python train.py --d_model=256 --n_experts=64 --d_expert=192 --router_score="sigmoid" --balance_loss=0.000227 --lr_router=0.00188 --norm="rmsnorm" --beta1=0.95 --seq_len=768
Below are experts of layer 6 (counted from 0) of a mixture-of-experts language model. Rows are named router (the router's row for the expert), up (a neuron's input weights, with its number), down (a neuron's output weights, with its number) and show model dimensions 0-255. Each number is 128 + 24 x the weight over its row's rms, rounded and kept within 0 to 255.
Before each expert's rows: a language model's description of what the expert responds to. This comes from a sample of Wikipedia text that the model never trained on.

# expert 62
Place description adjectives. Articles and descriptive words about places in geography articles, such as largest, rural, historic, main, located, railway, village.
router [120 130 129 150 140 138 112 143 135 107 139 103  85 134 120  95 122 151 125 141 127 131 136 129  93 129 144 109 169  96 128 116 161 110 167 173 150 133 142 133 108 139 167 104 131  86 115 125  96  99 133 125  98 128 166 128 135  80 101 100 130  86 102 167 130 130  67 151 103 105 161  89 142 141 122 107 109 140 162 141 111 154 138 135 108 126 103 124  91 146 129 126 133  83 137 125 149 117 132 125 158 110 154 104 118  58 131 115 121 151 138 104 113 108 119 133 114 136 127  90 128 134 105 140 170  83 142 110  87 155 146  86 132 143 164 162 134 127 139 107 109 117 128 105 124 183  96 144 152 107 144 115 138 145 124  95 116  87 118 118 149 115 144 116 120 178 122 125 150  96 104 113  89 103 158 111 186 127 142 122 109 104 139 138  72 179 150 103 130 125 101 112 148 115  98 156 143  76 130 151 158 141 150 117  85 152 143 138  64 144 138 129 147 114 145  83 159  86  55 112 101 146 109 133  98 109 179 170 131 148 112 134 112 140 109 129 132 115 157 136 117 137 172 123 135  97 136 133 123 140 149 131 132 105 129 104]
up5 [135 143 116 176  87 109 109 174  91 119 151 147 156 146 108 142 152 157  93 174 159  88 135 177  81  93 129 109 118 151 158 106 162 111 151 108 134 157 131 169 121 110 156 150 115  84 147  92 117 126 129  96 121 144 151 156 127 184 130 130 132 104 136  99 106 144 132 100 148 142 122 177 180 123  96 120 108 104 104 115 106 141 167 139 119 165 133 162  95 143 141 179 137 107 127 161 118 169 152 137 122  90 144 132 124 112 131 112 162 111 125  79 124 108 138 144 143 143 113  84 161 140  92 134 130 119 174 117 112 118 135 145 159 119 110 120 127 146 118 143 110 109 174 117 103 128 126 159 164 158 131 149 145 144 132 141 131 151  94 145 130  90 157 147 151 155 138  83 143 105 115 104 132 111 180 118 153 149 163 156 102  97 140 179 110 160 126 129 150 146 128 128 115 119 109 154 143 107 154 127 114 128 133 103  69 120 114  94 147 108 124  92 141 134 140 138  67 104 117 115 109 147 107 162 109 148 112 152 158 124 138 164 137 117  97 124 132 131 185 142 143 118 128 133 103 138 123 133 166 145 114  88 138  90 140 132]
down5 [169 111  66 112 129  98 119 149 120 121 123 114 132 122 143  90 162 147 133  89 146 127 114 162 105 132 129 132 139 115 120  89 124  83  77  95 148  82 167 156 103 112 131 111 140 128 130 135 152 152 160  72 111 164 133 120  92 110 122 200 113  97 105 119 173 112 137 133 119 121 123 107 145 101 179 101 101 118 118 133 126 116  86 117 142 125 136 134 130 132 125 117 147 118 120  97  85 118 144 129 106 154 108 123 123 166 142 147 141 127 156 126 112 140  92 110  97 123  99 127 164 196 162 104 137 111 146 132 120 169 136 110 172 126 107 137 147  83 155 150 113 159 110 110 133 146 122  87 107 130  88 101 151 144 167 125 152 130 102 127 118 136 181 143 115 143 110 186 159 124 159 118 137 144 127 128 117 114 115 158 162 110 133 137  92 111 181 135 115 169 150 117 145  83  97 133 116  99 147 137 101  98 119 149 138 100 143 138 181 109 139 124 138  87  97 130 118 124 146 124  92 147 100 156 106  93 115 111 128 142 118 125 164 125 100 147 141 124 116 141 141 144 134 108  99 171 156 128  79 110 109  91 110 142 105 102]

# expert 25
Prepositions after verbs. Prepositions and particles following verbs, especially passive or copular ones: located in, born in, based on, made up, set in.
router [ 66 146 150 127 175 169 107 117 132 139 125 125 131 130 111 146  92 184 177 157 159 150 165 134 125 135 147 108 141 162 125  96 147 130 130 146 149 127 144 113 133 100  93 122 117 103  97  94 106 128 103 130 112 140 149 114 131 165  82  78 137 146 119 132 111 158 123 110 160 129 114 104 135 131 120 150 129 116 136 122 172 135 183 150 107 118 129 121 167 184 172  95 128 137 132 153  99 118 168 130 117 122 130  87 140  71 115 114 169 109 149 119  99 137 146 113 133 182 120 113 112  87 111  89 130 163 101 136 131  90 131 138 121 115 133 170 146 133 128 123 117 138 133 102 112 143 135 147 132 161 180 113 138 151 111 128 153 151  96 126 165 144 163 103 109  94 172 127 153 136 112 124 130 137 146 149 142 120 134 128 121 105 128 182 106 133 133 120  99 114 119 106 150 107 115 170 123  95 115 113 122 134 123  96 103 109  98 147 101 175 120 114 145 117 121  99 142 129  64  84 160 104  87 147 116 108 139 195 104 122 132 138 102 108 102 112 131 140 125 106 147 130 137 136 168 104 101 102 109 153 146 130  95  81 169 120]
up2 [ 78 182 171 161 116 136 112 146 124 162  92 136  81 103 111 115 137 114 139 151  74 140 136 120 143 123 122 159 110 122 144 133  72 103 136  74 112  93  81 117 137 119 156 134  78 126 107  67 169 129 118 160 138 120 166 137 115 169 130 147 150 127  93 109 110 134 132  98 187 119 112 127 137 101 134 137 128 100  97 137  94 122 137 105 130 159 132  95 125 103  92 134 129 132 157 149 120 114 142 122 109 105 124 130 144 123  95  82 157 117 105 122  97 103 110 132 123 130 104  84 117 152 121 101 164  97 154 100  95  98 107 156 143 119 169 134 151 134 125  85 120 108 145 149 126 141 129 167 133 131 146 137 138 152 138 131  88 109 144  88 119 144 133  80 134 118  98 120 109 112 110 117 168 149 108  98 121  93 132 193 128 149 134 120  77 125 157 131 155 103  93 137 116 155 116 102 117 140 144 133 114  92 145 149 142  87 112 150 109 136  89 131 138 126 146 161 133 111  85 100 125  82 135 116  72 118 112 155 125 104 110  83 148 123 107 104 137 141  99 106 104 104 102 162 107 146 138 110 155 142 127 136 136 109  95 124]
down2 [157 149 125 113 131 183 157 159  97 146  83 148 128 132 140 127 107 157 125  80 125 111 155 108 182 114 141 124 105  84 146  88 142 169 146 180 122  99 110  73 134 136 120 139 150 103 107 151  92 153 130 129 116 123 114 134 134 109  87 125 137 127  77 105 121 104 114 158 168 102 116 102 134 159 142 122  99 102 106 116 164 159 118 141 136 132 115 100  71 163 108 133 121 159 129 141 119 133 162 123 141 151  88 117 160 139 104 113  84 136  89 114 114 139 142 102 146 163 111 114 137 143 129 114 119 125 130 113 133 118 135 139 139 164 143 146 142 172 116 113 145 156 132 117 130  89 122  91 104 123 159 180 117 122 113 152 111  99 113  79 141 125 134 130 129 104 112 119 103 127 151 146 108 135 155 124  94 124 123 125 142 133 140 142 133 129 128 132 150  93 107 129 153 100 172 115 157 123 153 125 114 215  74 162 146 145 120 135 150  91 148 124  85  94 124 113 149 177 135 125 132 157 117 107 185 125 104 157  63 128 149 123 142 166 171 108 136 121 127 133 144 162 103 140 141 145 100 109 110 156 164 143 145 103 119 108]

# expert 34
Places after prepositions. Place names and commas after in, at, to, especially after moved or returned, such as moved to Britain, Trieste, Paris, Castle, Fort.
router [118  94 115 147 147 120 108 114 138 150  93 127 104 111 100 140  86 115 158 120 128 114 116 112  89 151 121  76 122 150 124 104 129 137 151 108 126 184 119  73 140 125 119  75  93 123 123 125 127  84 160 126 158 137 186 138 143 130 107 101 128 100 122 125 116 144  97 129  82  97 151 136 136 136 131 158 124 156 119 150 171 161 134 163 108  94 124 104 121 127 109 141 102 131 122 124 116 120 150 141 115  93 157 112 149 119 151  87  93 134 145 168 112 162 118 129 153 149 160 122 124 153 138 142 144  83 136 131 140 105 135 101 112 123 152 166 135 137 130 112 131 123 133  74 167 166 131 142 139 166 107 125 131 146  94 117 109 169 130 144 188 105 150 140 147 133 118 103 118 151 135 134  89 125 113 124 187 173 131 138 135 141 113 131 151 145 142 129 131 136 109 115 145 138 164 138  92 124 137 137 146 162 136 118  60 134 113 145 121 159 124 118 114 193 155 107 120 122 149 106 152  96  70 110 120 148 145 139 117  83 138 119 183 152  62 148 109 136 108 132 144  86 167 149 114 145 153 109 162  93 110 135 123 122 174  96]
up3 [152 113 149 153 145 150 129 138 120 169  88 125 134 140 159 148 130 144 127  78 117 110 120 129 117 131 123 127 185 108 180 120 157 112 123 143 104  99 130 108 118 135 151  99 144 129 128 133 143 102 166 171 132 117 107 121 116 141  90 173 124  98 141  97 114 155 154  83 140 141 130  48  90  90 100 147 120 140 119 129 136 158 107 138 148 147 108 130 134 128 124 138  79 123 135 134 157  93 102 110 131 117 117 114 157 117  66 137  71 134 113 105 142 110 124 130 176 132 117 150 123 116 123 139 162 153 152 145 137  97 145 126 124 121 127 139 142 109 156 127  75  94  87 158 110 177  82 145 138 124 122 123 112 116 110  91 135 131  97  80 118 134 118 122 129 137 123 135 148  85 106  97 116 144  90 128 171  70 127 113 153 144 123 153 154 137 117 170 144 136 158 121 120 121 150 154 133 132 114 120 134 101 117 119 122 129 101 118 151 143 125  96  98  96 127 101  97 132 163 119 179 117 134 147 179 154 158 120 130 148 165 143 159 127 135 147 168  85 117 147 144 137 115  84 113 185 104 127 146 119 167 116 122  88 167  85]
down3 [132 126 128 112 125 139 152 133 123 148 141 153 165 149 138 150 109 132 124 135 119  99 130 140 108  92 140 143 132 101 144 156 178 144 105 158 110 109 194 139 151 145 118 167 118 127 170  94 102 128 140 122 128 116  78 129 127 136 161  98 135 162 123 114 128 112 140 117 114  77 143 132  95 127 127 170 124 146  80 141 146  81 178 116  99 104 138 111 123  93 136 115 138  83 151  99 121 129 116 123 135 121 131 118 108 126 184 177 105 142 118 156  94 123 190 105 205 132 146 123 107 116 135 148 151 162 136 110 110 138 179  97 157 121 125 107  99 123 118 136 120 140 137  57 171 129 100 122 129  81 115  84 125 154 151 119 160 164 130 138 128 140 122 125 131 125 120 116 122  99 137 134  93 111 185 107 117  97  83  96 122 173 133 101 115 130 128 138  89 132 113 160 157 119 110  95 154 129 157 141  88 117 120  94 118 154 158  99  78 137 103 120 105 127 109  79 126 157 155 177 126 119 155 141 139 117 144 151 163 160 155 164 133 139 108 136 122 137 116 124 122 139  93 135 113 101 159 133 100 117 154 130 138 122 137 112]

# expert 41
Descriptive function words. Function words and qualifiers in technical descriptions of objects and materials, such as fitted with, composed of, typically, using, higher.
router [ 96 123 165 112 149 162 127 139  90 168 116  90 128 153 116 127 111 170 135 126 138 138 138 149 117 179 125 120 160  92 106 127 171 120 162 126 180 136  92 145 119 137 155 131 104 119 137 108 113 184  93 105 121 123 135 129 179 114  96  67 129  98  47 121 149 113  87 128 154 103 131 134 145  93 131 115 115 145 126 155 128 158 137 151 128 131 123 156  90 159 145 154 124 134 173 163 149 138 138 129 146 155 141 116 136  47 102  89 153 140 117 117 138 143 138 115 113 135 153 107 103 103 124 124 133 145 102 149 112 149 109 148  93 132 174 178  85  93 133  92  90 111 191 126 126 117 120 146  91 146 140 100 116 148 140 137 105 123 151 122 172 182 118 112 111 124 144 136 139 138 115 110 139  99 116 115 164 124 141 132 121 140 133 154  89 126 161 119 177  91 147 158 149 131 135 115 131 108 164 125 116 162 105 115 116 138  92 118  99 165 156 145 159 141 124  95  87 145  82 125 141 139  94 150 105 116 129 139 120 131 109 130 156 141 106 162 142 134 131 154 133 141 133 129  91 136 152 110 164 108 144 133 140 128 137 115]
up1 [118 120 146 125 115 110 153 122 120 153 127 138 162  59 106 123 114 149 128 126 147 184 140 124 128 171 111 145 118  78 125 105 135 120 161 127 137 169 139 129 131 139 132 116 123 110 115 131 141 118 111  90 131  92 154 162 130 136 158 128 150 125 136 133 129 131 133 213 139 135 119 119 140 128  87 110 101 166 151 191 106 110 156 117 104 135 114 122 121 145 141 157 153 132 137 130 168 156 142 142 143 138 166 131 142 102  92 137 187 117 142 119 141 125 136 158 128 149 117 180 125 105 173 129 127 128  99 106 141  60  93 170 112 113 100 126  81 121 151 138 118  76 114 133 124 145 122 120 143  91 113  99 134 112 114 111 162 110 112  94 157 166 111 150 123  94 129 111 102 142 124 114 127 142 149 104 146 129 101 123 119 164 137 130 116 124 141 116 102 183  69 114 159 183 115 124 156  74 177 115 143 149 124  95 134 132 124 126 117  87  92 121 132  84 129 153 125 118  66 147 109 122 136 174 108 142 127 105 106 114 117 147 126 145 122 190  99 105 125 141 103 130 128 126  91 116 145  91 125 160 117 146  98 111 127 127]
down1 [127  94 136 135 180 119 132 119 147  95 100 128 152 175 129 167 119  92  92  94 121 117 104 156 119 151  90 115  90 137 158 125 132 127 118 132 135 143 114  97 130 139 115 128 124 128  91 139 106 135 102 110 112 105 130 124 129  43 121 101 138 125  93 162 145 144 128  97 150 118 103 133 107 169  93 170 148  99 131 114 102 132 127 141 120 148 127  87  82 174 155 156 123 152  54 113 112 130 110 104 172 123 150  74 119 123 137 130 107 106 111 181 114 152 123 106 108 166 131 160  94 124 133 139 133 148 124 131 107 130 138 146 110 106 148 139 132 137 156 124 133 119 131 129 117 115 146 188 108 131 148 120 103 129 132 136 117 122 143 126 169 117 107  95 119 115 101  89  88  89 156 131 162 121 123 156  79 116 133 130  97 145 138 118 161 179  90 109 107 150 173 131 134 117 110 108 129 139  66 124 143 152 135  60 131 123 103 103 143 152  93 123 166 119 134 104 145 118 142 116 175 135 153 124 151 145 133 129 131 159 106 134 117  80 130 164 137 107  80 141 137 147 163 135 112 140  96 157 137 147 112 132 123  80 124 101]